Weights of a small mixture-of-experts language model, trained from scratch on English Wikipedia.
Size: width 256, 148M parameters.
Experts: 256 experts in each of 11 layers, 64 SwiGLU neurons an expert, 8 picks a token.
Training: a variant of SOAP for the experts, 1543M tokens, 11773 steps.
Below are experts of layer 9 (counted from 0) of a mixture-of-experts language model. Rows are named router (the router's row for the expert), gate (a neuron's input weights, with its number), up (a neuron's input weights, with its number) and show model dimensions 0-127. Each number is 500 + 50 x the weight over its row's rms, rounded and kept within 0 to 999. Numbers have three digits each.
After each expert's rows: a language model's description of what the expert responds to. This comes from a sample of Wikipedia text that the model never trained on.

# expert 41
router:505549515488435473416530441517523512545472395476538569512495455463519459493425496480474451450527526473379521448502551486498434494526481414486631492504519463483465482466519504475607549459548467470449464480559532518504503491564523442442454517528453491505456492640468462484487511486476528426549409545594507456485512522502516509624495485447505494455548441520510515540599539465501550524550
gate0:530424521522445485505417497531492436464474521485448450533512545565514452505435487502521491409458513501532464497526439523490572574503640549465521564533514446378428537538605510538496549417575468603503461523487600479435420398478472569488543552566413568398517500528505393444347461519462412444542460432406450499561440574539466449461580522525517474500508617470490534502415539518487424571480
up0:532505527492435391477471561424542578542534604474521535559461458558452541535471488489404483487478486471489440517494532529491505625473461544406536475447438542468502466495531513493435476507442498597537531571543495464560607564549515500485511465497465476534492488392557518553472481539452467549420520431506445476407494561504418526565480527528540445495484565421504441502447388518514441526516
gate1:549441480468513469502457570479416496549622528488518493535404419510459544526537486657477479421481470419484514420484598558518575483530483477449510360537500457497463511525505513400580494504525523511488446515422476505461527498494495546496494515492568593539498534523477552482503498493494459555435587487421504506510452384414538552482653467515522533440499589507453456515517445511537534626478
up1:528468530425390491522458509477479521499466491565490531608560481511458409516550532599545469487501439545428459563462420525454607481519518450463446464451544559532504501491500476377444557489537498506534414459516490517592563498413445485451495561518489548550514542558451522520541492491513564551423470550606577443610469521505552596453538519480467412541475514531436459467548541524390486513503
gate2:510485483448564530402516537449533531484518543534467542403454470478470506541565457576398426463555505510452467494555562504502472451429540531545577466546491498436445517472570521482465488413524407510496447507529614435456538473468558473516493535468492387547580523503470461445551518589517455563467488379508489494515536504510529509447573512511514473421450553539476499461546482543426529491481
up2:470438516454461430537485496494491496529496493401375410478459548542525460549460521523539505444419408488635540461498526541482508536536594436550421511484533594454516473581484439544539498502397406520574527563476438512428518511446516511538597472537463514498450500502515509460560358454559473458459463454439467472493482490455555489500450545517483461584571510497574465537431461534540448533360
What it handles: Word-start pieces like Col, col, Bar, Sur, Tor, British, Royal in titles, colleges and ranks, e.g. Order of the British Empire.

# expert 52
router:426418419490602523484463521526497412458563436529569464516448392571455465456409476526475548558523486469481509543603490470517407517469574523442479474508407486442462511412429458492519414446545530445490472470549472504419543459481492483475422407502459499443569466522454576509519477560437445536485430467534459515481516585430492549579546521516467465476592405471452551522517535541474505539557
gate0:478492574517506504546490511525478449445592448426502495474578472498518527449402449513477543538481535331497487535626479585489501495531538450544501539447511464558554508525500427475443494407498464580572503482480584492401511459531583446529494576600542495579440500485468511461584452502649550468475445516453520605485484429506504492398460547554508535395412587591451494545494504544510528542528
up0:513510544488541499486534453492439541513474556473496411518506531434542576505510431569545592472417556574582531502480459500530514531560564517513515478532474494486400440534531402467551523448449476486548532546476510426450525401387458571454530363482580417554456516501425401497451548537480511544511508547472501576513520471500594489631470565426417538458503465420495464517490526578552476554459
gate1:492422452531628512474508580471528515565439449460476484485623600524478432610533501429485470518408497527458513497448389620495578521474550567516420434578551507446435583471514509643427532532464470507496558512568538449489420479466513578502466460502490494560568512543520503528508526512457439432405527565438480498516541551475492564538547513543529469489572553471578525549497541536445482528486
up1:558398558527457340514527570523554532566555539547455476513466470583488547444525461550407443487523616477468507543492499416482482418452451540524515463547533519423467415509441487442449538540518555540512548550585565575537528448519558589442546552486472505463523549526517529472490471528538507608608481500534436546528587530561533645507429583446560398479491544466475484573512565520507462428434
gate2:547435569474540489462481514500461510514559451479568483469490444532593523543544494442461517493534467548543572643562469551547489465515579582438468529558435490444467453502483529425552463422462496490455492476512530461503494538628451476505417612471544564413472510404539481509474498498438459463506485468488472479436493512555567525449432608512442518575416534529581494539513504474447510475513
up2:445486483534601517452522385561463530574618453510457433496531466480498576448490455416508486447497504480500552505506440536438451449530534538524450510565455528433398477432582516565595445484507381484452578557484477541459473518562417450462412507496537471539565576440399440554477529525387453498471491499552492419472466497431596501461498519566418416592453566491502539467522464477426371453548
What it handles: The words not, is, un-, pro-, among, and middle pieces of long words like misunderstanding, eigenvalue, Whilst.

# expert 22
router:556545473553472529394554529531498496473469508425612510538450516518501488498517543486448554524428481441389521501521536588513463532554497499551505528518529547451610494448475504492559460470443536426407484424611434531494548448584486525518494455426469497418537513520568505496520604544471510465519462435590517508505486537498504486596474540556487455376614493469478576511538568531495498478648
gate0:454542530486470530470551440529551474540539500524521514391527391562500519498467480515449547555461508493529499578509460440501523489508471479451401531607568584471517488497517477543560489521508561608593562459561441556449427601524499548451585518533452500573456462542509482512506558432501446431477485499542470540527482587555524583521500511491480625591427470494510529514472591424547584470520
up0:444503540414546525504560543590508499509489427440412489436448452543536552505503474509484511362428557578516477523454494491487506480570484520380423557484495546411562491483416484541475524487435572546639432361515507509405472559546560453483547556534548532555595497611477498548570615488539490471478531571549527488507504512559438490461457483435438462502400461495567450501481467491517478534489
gate1:564527404436484459605418514527488440564452436493543518462512444562453419522531491603534453521507459519493572513594552535511519395500467470517540405464457460513447588555493544464558488595486508519520461607564446489513501563548471496471601440621576461493558374661560458528514495531418461437444456495482478543518426542508501516425530481587565536489482469512406480476493551531512479561544
up1:486483450443500486624440506512499514488511466501600542461567472482505365522501443499468494442495527434465599500604434425395568491442508459490486473497485419445451538539475539455581571614483530482392408515492489505439423569528425485504584486559529436576523370490594452531515518508477482469569481440486558498505472542489465569425536550500547474514549546452493531458467426513544488504544
gate2:541434482490471552521510565545427552423462466477406594444501522524396553483606526461561517540498515484540457440462482526440450552481577483455461527526475442549460474501393397451485552492485431561494517460537472510528428478561525456502438555423592490479420491539465547516540577479484539415460597516465546547483489508486530461550560420509537496395553435524437492521594476480451533533568
up2:596465514500476539555479440515359540514358510494426511544552464502455495489513414557578507501430539500433467484500574433486522509557492581518544503567566606507483459494436530519488584464424393452528458528470409542588592444531437548498525579622482499513524535533607459507460501518410595524519566483442461501539439522458520366458427426509546534464594404481525503590526450517539487500522
What it handles: Newline tokens ending lines, list items, headings and table rows, especially after "may refer to:" on disambiguation pages.

# expert 60
router:521541421515442521494519489496403513482480512524568492463534528449488509534545470515523555462449479418499562531549476485530498456534520447505509469544524480442487516462498527547520530490424570530412461555502515500421503475541510432471489510519417498435547542574475452512532529572496452484490395581504542511430453531462495550567471534484463460456640464497498460578481542580534510514552
gate0:552503417483418652488571520503514508506469473541532505495443478524538413419560460485526528535501424504511390573490548617587574509464445446444538465503484503416451551477499534463582599491513527501510492453617415483512481455550540482609438586441478530502520503467589474524437557533487407435578593480486477622467510456566556594481564453495464415515520503515517463585468477524449517524450
up0:507487528579437412495569462592482463482494498561559570457447619486515496494477552513515476484506576483556475383486524518470569502529491531484476447430476457525471410483458500439527470482415543571582487444469507430539518416453520526449417490502495488484412531462490474497466591512406571518461561535497543518528543513489568510467487482557470408516534457548553461476558450506505448440431
gate1:588508540536465458499486469545522482501441568539476488498585520538496471567483479462481520495465532439504510502543567515517436517475407514497466499440527612497424527502629434486503480443388401457576503488438408430546451503431484570484491534454441552558428529453433459538549506559553510538558566491467464435458470465512468424562467483445499447484590505554481390525564484463501377517452
up1:498434561427447438557450543435526458458470464504511376478457556533512479473567456499506639486463430535402531396442533498396439504410436454496491516459502404478429519524498541415407473529531524475533471484484502566523532501536479528468421572573547501425593447487599525500480543568469625440463500516481496504487492517557527465480522526621481590493485521588513498537534477514564502525478
gate2:538465465580476415477554420466525534544464476602488527517501578436468601460396551485431557534421528480498551471597467581520494493426490471425483442549454490479470406506490524509536511476409463507482542465488518491534470481598455546440477422518393494571416549534541453440470488522442484500537471548510489532536537542445537568513532512461458510489459448581578571515543551613475441493516
up2:523491501553607511487492482478477526582541525566477564517461518498490599458451525509424522577434556454421474529552503572539507451487445478458476457545420450458446509508461523509550548551361530504498512437530578468472462480506517526492478509556467455496501445482534478532504460510458442550512499527560518517473571440530495509456583458475441502539548444569566529424585559671520398544530
What it handles: Final pieces completing abstract or compound nouns, such as (compet)ition, (part)ner, (cart)oon, (charact)ers, and words like character, relations, medal.

# expert 43
router:547366500494515510522547515534418560481516428507520492517473522512399508404433550571422597545524499407507530537597529452542437495555483478483525560528489534419549484512528482508461461487487467528498556405463555555373538479540447388531477551504460507519567390580457549610505499496473480471503432514580514563443470503488499572553525454509477441400531519444457566526420517542440512539609
gate0:564480409472541534546510438510442516516574417510504413533445449588358555430459473523535435509503523464483571582407548508538429457492412522504469463542513461482430527496465432477498466476564517521517523583471470402447496575511530494500535537579484521398456492477437546514557485472575530470524485458419565373484530623527521433445457497504491536464599449532580461451491461452446530534516
up0:478467578480499449487483597470612487470401523415527546531572535453516412571565546441507604468537469556560501410524508450494533512484490501480602522522478536422464456522522581461592448539521505487524480552586486576534496461500459536564461400456577523520453514454493493444494488574511440507546548546518488608514430416487511530563506467573488487439330506511562614530542529520478481416481
gate1:426463538544471474493515445427522440589468445509486485511474531568460579570542490511462372574553514495443527537443540565578469468510517566541424546524517426469466446376488456531465533514551458441538573556407533487452515515547386571541547391540428428508513530510567472455510503411514469426470468504495506558462419581468513465486516449468552518440614481561440515491498528491487562464521
up1:516495471571554476589472505481520522552533400433509568536427531544493500478522434522528399495533462616522594492422508546486485457525525466549545534515525509474466453480470433548422453584517420405504510562478441445417515457544457435491551448547457521508543489494621470467451431492490499479497436521513366511414398590448465560483382443494566533519535518443435461525470524482459552507534
gate2:491516511507592427499463538412460523588531593570497536566575453582529458397489527450492595450504481495530583498534374502513455542466430429479378553486388490528589444426502588480500522489440442405436559551493517457445534541585603514414507445438453489619526433464501456491496513515543498455442422509609460609412494505507401525603565489399490448426486455481501517496466523482488496585486
up2:539538531498538442485374465405494526590504498517449546574529493541463427516523616411552567449472494486509526455623410474503544566424425449507379540434486476530528455421558531488491537459493464397439514480438440396444471532525570472474443542554513471554461477456514496402480497563501499453492425480560474520553534482485426488603549492482448494483491446418512520484501457506456450565434
What it handles: The infinitive "to" and modal or auxiliary verbs (would, can, may, will, did, has) that come before a verb.

# expert 49
router:497480412493500425532474470500435490516426442500542532538514466550454454420453551537425460553497506486419593528552561520487440519514550554467528497520499494489556435455462467494568454488522525458386543448601461580454542525533540436421521481491448466406492532586526462562434560511455496473601384557552478476409504504433541543542443472550467454373532453494442565532454546498483483484522
gate0:493435445429479522491540503490563567509547430488446512526544550485505596520459420462479539389450446441537526460594618512475535429460579503585491543494564557512516506602567481542427544550489506571493434553458451440563476499520484512467526555452580551482494509464491494558440463466445539541487431484498459523545449467547503524460444486385579540454507500505493511490512488417534579440468
up0:535388434441544503490490595514374450486480497442545540520493482480504501531541476567485482543477470515434520414507492447554473508435517350507412486480512414551523542498510452520661492468518507587579437492475568467537435463450469498568493548515490513465559517555540477541506554542464541519424525576522553480482547563458518536460494422576525496438492433468599520421430510551459465442547
gate1:415508449506448540536470498406558497501523474529566488508540581584500516441412454529456512399432398591448485469530528423577544473383510520424432548435502464482482518528515427552481525519606477448462507461545547473563463544482441415503488420484476517472497511564552477463502494529522542550600462500421428552512593629480516497537477561530533456556485476488433393558520451580466463612474
up1:537523526425557474445548525469437548579494484533393439489539443535524541573516408497544467562532601546495488471528572480504453481459525478541489547534490486533517464552552510563551487494472424513356540536449485474464469459513438531464537457449463461627508522538478435608437554533442473602547638454489535414597405532532509527472560556435510458485425457474546464494500540443614515427538
gate2:491553489584527468551486459553379525481508490568498390451488497516477462456505485478470480444504586447551513512496494504428493429519542451482430436437549453401502538550463496466437459615440483427443588576596411558563528433517486516415504425600518415487492540476492466485485471493507426430519449547375598392458557494505462527479518529510549479524486510529388530482584586479499513600622
up2:462487479565534441495476438500487567633419542499572466495481505503437525496518413484531509435505560451562479482446406512563455503544552437414525430493453467507483512388452603478503464554518515497509473486506366460540459484523392399512519420545542495536473521454440500554529508578481491471481467443435531468434539499530520422453480556507427479510510512440402601509549557391521435493603
What it handles: Articles and determiners starting a noun phrase, such as the, a, this, these, any, various, and adjectives like vast, main.

# expert 29
router:463501520529585474461510582536402496527489453447536525583418480503453463531464611561441543530492484507460478526563479459515478484609518487484600455517466530472583470515475494524458456541534594496450473445573517572522503468494493455417509579524471433477533458573509484477428487494525417383545431519492486520459453551483515602625543495581469497531526444464410591519450584573478555553548
gate0:490496526558488535390514486379516531492495400511511408433465453471522489531492576479485505493507557504502487533409525472573526532374459555460512442514535482574436539453450543425493560465431544503545600494483505495473496554499470578594510451433445501426466497474469502531515521530481350527520446520377513505495442449540494462485548514556566472476453450516437505470525532501528480462485
up0:511553556527558448388544468396510557472549454422563433464423431417496492505438510430451481509521418509552512522366504550597597494438443511532440480413570467543458500548561560433466502461414552490479556473567521514429477508571412562569472491446493456465439553494479450503489445502508408458485509535442483431508422423507480509532603512588530551519466431499362506563570591511533523383464
gate1:493475467491579413500489530443557484394512488533491457496513558530431448572460475505554452551417441564470517531460469521511473509479529538417504513567461542539581578528446509541508581530486558442561504444491561505484532592554548523467484462542460513397449549513508497382467647471481555540506485626535583623519484484506410377488488484466543532464544443516581509490495440493440569538560
up1:476581409443396564450475536521456500492516476488500510514458471542578455474515537556457476526462591485515585480539480461497515477455453543484448395449570429533498470501468589509484541499502464534426502548513558454526457403409428472570505531446496493584482370509525530495472389564407550508526584461449412576517478489453537581536477453432574487469496483511540420460601519403526473515511
gate2:571469471503455417431478389492545524513523522476551481528544446445544497467486558489548427551452469518500479466438501538448447551404429513487587492535466494582449544586520531528467530527537520512562455455487613524425522515565516504557425560503465477406497521517433408380535501424460442515485525504562479561531479617577568505520506542550433490472501509539448622530576483498507546492480
up2:513538514428578499583575568574510522524522601512563521517533478523498486553556533585483524508494606421466531447574542496554511475564501498451439476550510502467538505456489429571501477472524458459505454577493448496545483475373435495430516515389544484532468430514578539566451432530527487453450496427501592479435519500522431537522489480497560556498492539386449469442526482461419451608517
What it handles: Opening parentheses, brackets and quotation marks in text and tables, plus forms of take and do, especially took place.

# expert 31
router:512527498540462460505540551479520459455419394495557505572503462597423485475488559503400564503556505594433573562598499500533437479521608508466517535477467492516449461397503581485553525419506563529462503428560497536447594425463473435365467466458477535419473481528488517566504566507514436521519451495570462544436491487549488587603492548490466463361624459514458570511516543477432467492557
gate0:501342495498585502537575463465508468473464474487501502496584519478452373524547472438614445527473504532371494386475560512478444455403466483550477544504543494551415522540479512486477503481490585446521507568464523394520436541493547542553501546420468490503475459449523472573564535511525520547494585481524494476497421536466510392464369495507516526546503463536459445431485483431448530370455
up0:592509519535548497473442499489543415521446587432441334481545482490498502447472558486536504521588473492478408498478461483443494518554496522455449508570517470353524443612498457452406565525532516540583647463443420510541440495500516563505508547490513556522491513505505461536399440570493471477474403488457493552548493498522492481559416587471565506458461511507464497466634529500473527475517
gate1:524462476514500485541503438525455489419570575579503542548498535535509459517415559512502475529509387448465567489533411534477599451487579515457565474539476506497504456463557508526556512379478536543529498412502565502486470441452451466438473471488530545464443482439563488456466601528414494503420458470442581426514452526436569536481421489496484513548582578411428510586516507550458473427498
up1:448529552487456475465497524526399483484551466558563476498522501446505504581531340530471538483484481558493459592488479415410486532547491518572462523460466480487464490552556518460455502561481483541511439488527513432516476532504495551465587437567568527475488550605443496438529486519540521584370529543541391442513584473493512453480538487517436568480551481545578477505537547508443577594540
gate2:516387647468534580527539474544564497458505490520505449504549514528457513559476436615435491659509539400440439498496481516450518574465444526508543408547498456515483503536528552544407459497550474530488544387494480487490517493567510559505504612470436470541506459584475468602380509412494524454387565509529484487475476459497451520496559537521381495525423470549538465499436506476474461522490
up2:505530493534504599478480434561518437466442472508602519586522485475469550548508492431423504496498469468436467499514434489481466483428512601475487414472542451543511477511458428528492485518489497583470461538549447539513503548473445409576531519462415534518592525530484620579523501467543532468354486507579492424481456399513458524528540555519488472437514464570601461487488467520514502533520
What it handles: Quantity and order words before a noun or number, such as first, each, only, some, most, nearly, about, a.

# expert 35
router:503438545544510465492573470515475505459466392443562478595528497486470500408493521608469551542497512496483533477460534454509395448632543412536517376531550449572497493385488508422512488418547513443494546507470473483425571516502524515527456459477428575458473444592470537519498534453588550530513447571550530540427522519391462521584444537495487457429563442448485552529546535532540467492461
gate0:496517498450473447532550528512553452422477513416413519601577447521471507555484419512458554526515518539587495555465531507525389563468503503525535572457554532474543429606456640442584457487512542435468558559514454456620495533586466405470470503388498500492444487460418475594436489619505462539490494477489520504592521504508437544568478544453508500513616535507449489612543488508542559526525
up0:495506593465488487553429519531505524409553493457475454622523400507514496538492411538572600529450478461561506569543477519491491495485481485421484606448468476460482402532537509535538513419450518377455540540446495497563544452526506494511511549356453481510549415437530495538557505539496551564487459418484536512490496534535386530522578512417618570584569532425440403597532527536473544532501
gate1:489575434464434492453510474381530494412502525571581487496518511509595494473491558480457541551527508434562503515605497574539580452422500545502508482529510591548502542477462408504499531473498530541485584540510552543450558478478473422492469561412588455533465586450543555490433555460517467575435481542505442546558526493529480484450437552487470501471442473507477453500475460656506543477490
up1:574412514431503462512513445604568513565501528431553545463474471481503428435405550503551477558449450508448532575507373388525511567479468487441592471440527493485476483367487568512438545598506518445485475478467446508520524526537503537473525518488452471509484370475521450490543452523488466553512481537529593442518451523497503641542539524522517548439494498538524560429523470400520521516481
gate2:423466538526446551535467487543578445410537537522551555520554444465512505408470487431557461573484436474463565505498474508561511453521543484532511522527515476450581553492619513523504555451423523478510529523403507499491549621512528518362549458556471444546526486487490432530533455538501484499509517482480468419487489448549533483502468565592505460555518453487512554541520550449506491455595
up2:634488444444524456509436490485468565543493525523467511525498540549492523540473547540427590492408536522506388485516499451470496550421448568402415465463505508565416442529438554521474463528568493529562412491496520433607442523533496547564499600446546467492611546554509579518489509490443539486526448502461453509492501525483463535456571475492539504350515461551462450434495564511565544594475
What it handles: First pieces of given names and other words after an initial letter, such as And in Andreev, Jeff, Woodrow, Stev, Dav.

# expert 42
router:450424544472536407529557550504519504463465545468494518477572445608416498499462510494521569598497520534457470520517544403526495439528542486488463501564522510495542464439460512446528501437553520505450478410505517454517535438523520517486440574473474480432477478535468487493435535547491556451541380511496544548482517523493480651590477492518481408452528399566423487506533550550440485557523
gate0:577457467485493508524492404558560486406565498439423507446501543494543599491511430444552463575480463480503584509436543469520597617513533404534545559582443477573517411524552504420468492378488571524523492526525381524537479423500492519559399537517534509506486614494434498485601603507525493472548398459554432501556499538496540514533553563489545560521492592501561523537468507561435510508484
up0:569443498491437538493475445437533550469504580478528387486505504436467556454555507441501485604526478531520455444509502631568489487535417469534560538441483513545484484346546497483504474533537488503516457450447454453531434472553452553495413604658468545527536497456564573515503543581515447448504489498530517532468479556542505603546476564547555608494481518481530488465449492419472479471541
gate1:527524461398484513603548478450528529429493474493495518559416403533505464569433455407530508503508450388535493498606533487430437483492486562503554527548536502460594556443476486561427510474519504453525394500634573508459486507565456520431531608552529466473496441502511520587420533401604539459453503445516494481582517484552421459466534450472513490435499488497463501504534440498586383470479
up1:480523516541477426518377482538573457506526580468515544497551504445530464483589437536524588469519583574472539544476477562585501527534545422495486455496465569526461488530412507462491464533409515513465515452395516398454435436576580538470516467373532464559545494555521574640452408488475481496578510492538479526460501571489565514553531599538492576500524400569505462641473424478528432463448
gate2:554419487388524437458532480502486442494472518498534558502458510444527526481574446388494453475410492578526510475537637476478511602552428535453466497474554527501508513484504542448513609508461423529487415493564624495506493531505479418513428439541430543471459426477399489536531511480490468547444499445534573484500516424552448522513501496466447441457486456545483468440485513557529575535448
up2:490552482459621509517576471534449475586481498479550481445459490502584480610472585385560589556466527516520468437537444448509440526570490478428611516378513485512486475576525463462501482539469479482518436406484517508421550500479489452508453555617537541459503478479440502646522506599448520507532553528435505456599596559539521554552423493461525544456453531486554598436472592429519444501469
What it handles: Word-initial stems of Latinate words awaiting a suffix, such as Pol(and), pol(itical), Off(ice), Serv, crit, techn, pract.

# expert 62
router:458509524425540492469541498576410525467495455477502469516501424543480533507434509478463534546523465525442628464467477498473451472533598467528536567491483513398498574409547500377471488436483535437481474431514492571455547477539538453378460548502478500493552469573513453566456596534568485462505424584470526466465462466462557488627524496475471472464613443492432491563484502576451506564601
gate0:486485541564558514568533479574533583483480480481495379431606637408518476471550467501544541458453513476512551524462583559490540463446451523534521524602518531534534463471525499491476506491538557531511554462494479506444461541436533530600445526418501480497533531380442438454432495545492389561323483506479492479456482516454472458485440513552476503476536379527559600432561490529473487539598
up0:467496566553555594505493491580457569500564521542522503534535471450532483484617469610576462538500468477430503571504467482491489525522439550476507457517518435479515574392544553546526511528515432468458534464419491400413475506469576615458554538507457507513531459388525453504447467527512540533537529648443504550476564495610454502516515496557500496559489418563516555539509524393471432453474
gate1:421458508555466470550444520582466476484532495485555581494552502424399510511500484365512489512509498534479538426433507495478468544427519437504498485525519435430470500511570561562540485454530512392485520458519464544437464564477558512512496488506535478420525545559526520526430526560482491533460535421442535549573478504412530418564483455572504473508578379449488501574499525481556436501536
up1:525487436506486455398421393487496491502469463552469430429551561523556466533483514536573508515513560497575497596526576511527553529448523492534542508440537433423520521516529428580498448524398479538521495520516523535576413547487481499588537449439442500413478545506504480465612518486519489548575523626485527502510493474654398516446445561403533505496421551477496531393560467603511415556495
gate2:615495515448510532452499527533464462530552412538555480501463541558493562628454512549471501567494510574388468572527491497521485444449481498571497542510508582524439467488537516464449608482435461570446539486459489564456451490410415581428423506509523491518509460458423444485486483500446482446424499436428478458473484528537469617524495509472519608582521503586465540490542480490500604504550
up2:575519610548573577472572453551572472521487459499465439522462506537517499529364521518535496556522524505475491431494507539482450423507519532561506558479632553518380413522468505506529428541504421548474506445433466549510604466484418582464451461507550582499565473457455486539449461457517526359521537504463506474497477423515509595605591499495541602553545492478529526432517565507504600517438
What it handles: Sports nouns closing a competition or team name, such as League in National Football League, Cup, Championships, season, tournament.

# expert 27
router:564544515462451494492495494535414523506471471560449485436495461496563416541529509524513630492497559477402519474565583462516498462510550482411517540557499434551514493546453517443501432508502424481425428502503463446463492537514498456472516496477437553433472474561480433539517556512570529528499472508574560545456451633414533594605510478541415442433580459461496532503568576555548533490550
gate0:499477469471547509462510503525489403516472440527473485525549499474446501440532502542487508466492521461412503435535585516552478534509589510473396549497591498575434477572483397461576491468517546597535390591496487563460488456540595421628477427471470440455531466491430517443526572422419401477398508538505625576517513599480511421464532575532490428528484478462514506539544521531505450462494
up0:504463541569458586517495513527454624586521469512496470418507523528489479510468459461450452578467444551433334543496424486419561535493418516527528487510491586433431522530446560399445516478582429482567595479571607509486513514445438537601445410436515419474585462522543436511490454536465520438589561420539490485542543408522538613406486477547538546478426513589399487455514538531579503514541
gate1:559471444441580513511517522468429482569508456525577428585465477518492483627477442546529444476489535460503513583513556517553554539553485582434542567487485430450443523469590489478468670458567477480492447430503418489502499487552421487552466550475425513422466544536465448483528476490573407544519535484588473476513487546529475590494496532486458556527429514510495516476513522481418460509489
up1:610517493452531501494508540484550463522510553435486461595494483391477431582464477531516540438497418484513481547522585552554452521530559542507529598472449504415502517508519508526494579554511444548472447462466431469476503527552462523493503564511453570530522465519402424512518514517569475530480529557461475504559404521564528528540495485538440548454467536506447452551458516447526505502536
gate2:477520552547539510474451538451470496494582419390448474440443456583435535526467495518392522433497497489525557431565431538412603516429473540435515535467542445506544502515511457528486447532491539535413500589487568496578374508509561456465478532544507477552527510498512537534489451561520472471499368507455471559433499583457494453532537565416400492527472532529475419514463577480456514567511
up2:497494478452395423544445479532435520604429454332429457455442464480502563586467554578451507471537462593457525442528472518420569567504489474481453475528612480494556526535489579484501427493490502406467494518510541505465410603450456495450469523498549511425524582518450533518552480491391504351488527565455513436512524555473501489493510522509427422490605484529406472492491523588499574536418
What it handles: Middle or ending pieces of words after a short onset, especially or, al, er, as in Aboriginal, Crystal, Norway, railway, organ.

# expert 6
router:535498404500547428472541584595461569508459438491518519565533476499560442511453540486502487527491570494449548516502564506501382447488531529537472591465404565426432523451517532495608500487465539469484495495559430513458569449579508414508534477441433517447490467591606476535493527585467407565560475531564511466538512576453457525558478494519577343441489468477425522509580568496455491544548
gate0:444432505571489438479533526498479582527613507427543426415490511463440521484519492495460459456446528520516569519409521511508521385446517535525511437461497440491548491586456517482539535480406475444513431495488511487488506534466429475466342546522468555522511515458439398432535561567436557318551476576520601469522521535497471438433516497482515472514468539445484447522573490515479553596552
up0:601428487530483465532449532429583529567459505603590518517489484543516437466516469496555512515503472508549520511431549468458527513561498556587547520507551516484549410327464519477605484515476614465418503428475434504553486469503560499438550527536440578430508536505583517562546482556509445484607518524516477478450573478427608522507473547506508477509524563524449433483508467405530441439534
gate1:473404513419440457524484536425544469490525447545498448526518501455483573576561529581446446449515469567505560523515516449575522477480464491535463505572547479617441562476514530476497502526431404534484445524502513493482462523560469563601569458463552566577538465455497444607555476513487434502590526519609525443465524477461418664522422502454529479502566392479449460554545416452547489583498
up1:563452482490626580505472555529507561491447519489525442530496590541441505512447417473550521495509595547403449527446452509515555519472466541492512483481489556517466500553473441472482427484516649484500511518531474441456488425536605495462524530520519468506494476594554559573514563533466470478451509569377522422598489471487553460459540479506580560485566528402474479432391508439498342578535
gate2:477492509517525563418485520475485511474466552486465534510527450543566475554434502538537460553467547451513480513439542524511515545480449515495527556516531530488544490482398493480476455505478427452501498468553538592574562493527525470446428539379389544539424497533442539460574561526463484527557580461413541564433488521546541547496546528504539475564459462496431477420560413569453511530418
up2:474515468538517486501584491519456504540519432489469399520552475491445540428526523501452405452529508574524506465453435512471572548400482517483534483561565526570557471475488530521513486526473479510502554450445549490508482444381516573441516451558535565464393454456501576637467479448513532498497503613547496432565433537479489444455529507532471537406493458586508466567477477485550441422589
What it handles: Forms of be and become after a subject in definitions, such as was renamed, It is owned, became, been considered.

# expert 37
router:548555519469526468469517488512436474504459445472567452494430473530462469435421559527411465494498546531459533440516506559518520520498513455475527567562454482531607429407441471480478500487518547529433570382510454499472553454485513446489446524502431467519531516575491365518483540537529536476512415516530492465475476467473571514594470604423422488398584502450494507494546512538532494430591
gate0:526451508564510520464449531487490455459596495447434481542457459434488492478487507480543454470476505537562489593432515424542527385373490528446554504506560475549509577557486494502516487479528450438554403576542586449541473466510506507490462487521493589502512509563503433461454576464568488473506470499439414470487517532488452487519522488552507548514482508383484484505525523511458524551452
up0:467536516465458498530526466531479605560416502581504525403610570559520535524440506477490535542529479445430536444558468535495437574583460449500494519479498510400450429435570496494453493506467532602466555457500437558462529532511497520449486508505472444547506499488530527613557421504427534552468540518505618549506478544482570569562474538432458477456554498633510544525508528491521503475520
gate1:592483466471446561510459545435534504484478513512447488439443570438507470608473444488449472504509559497587481498536462521447482527497417511467571499527431506500530447474559468475627512577476562551547462541551537432544579512459488465561587427521463478572566499450545405537578424586623563567544513502515502476501480451597591500454511554432476541528456506578515555502507533534529528627503
up1:576578578623585454595535497515425520545502562487517537582481519567453494435516501532515463424499562557488539541397572520471462495484490457454447458484541431447448437518473477542501461439542473469420502523446502493518476568504561573577542438451468522461471493476463502525427405428386421443407511549529554472581516570456499477498514508515452560590442480461555464462401519497497383592464
gate2:509543488449577516476545480537524439471475493483461502505562555521436563451485570592457456444475417475470504439456598419464427535470434627545482463545505499489503459549521482441479551543401515592564495513513495461553540581532487493418416412466516483453530576519497524460532561393473431445472548446496626446574472470449570531506486471511558473534528443529450508460481498485503499505490
up2:441406434500477524513496433498520532550494524475407436505520467453666475529579468398542494440487513569509496539479460508482518494529536414547515513535412494530556516569528501518561462478535545396477431474516486505514461407557497451599534586497479516476433518438441450467496513521556476509510475543478564474462478530515551499513535561432393461477512548429506493574488460451560461511437
What it handles: Sentence-final periods, period plus line breaks, closing quotes or brackets, heading marks "==" and table-row ends "|" before new lines.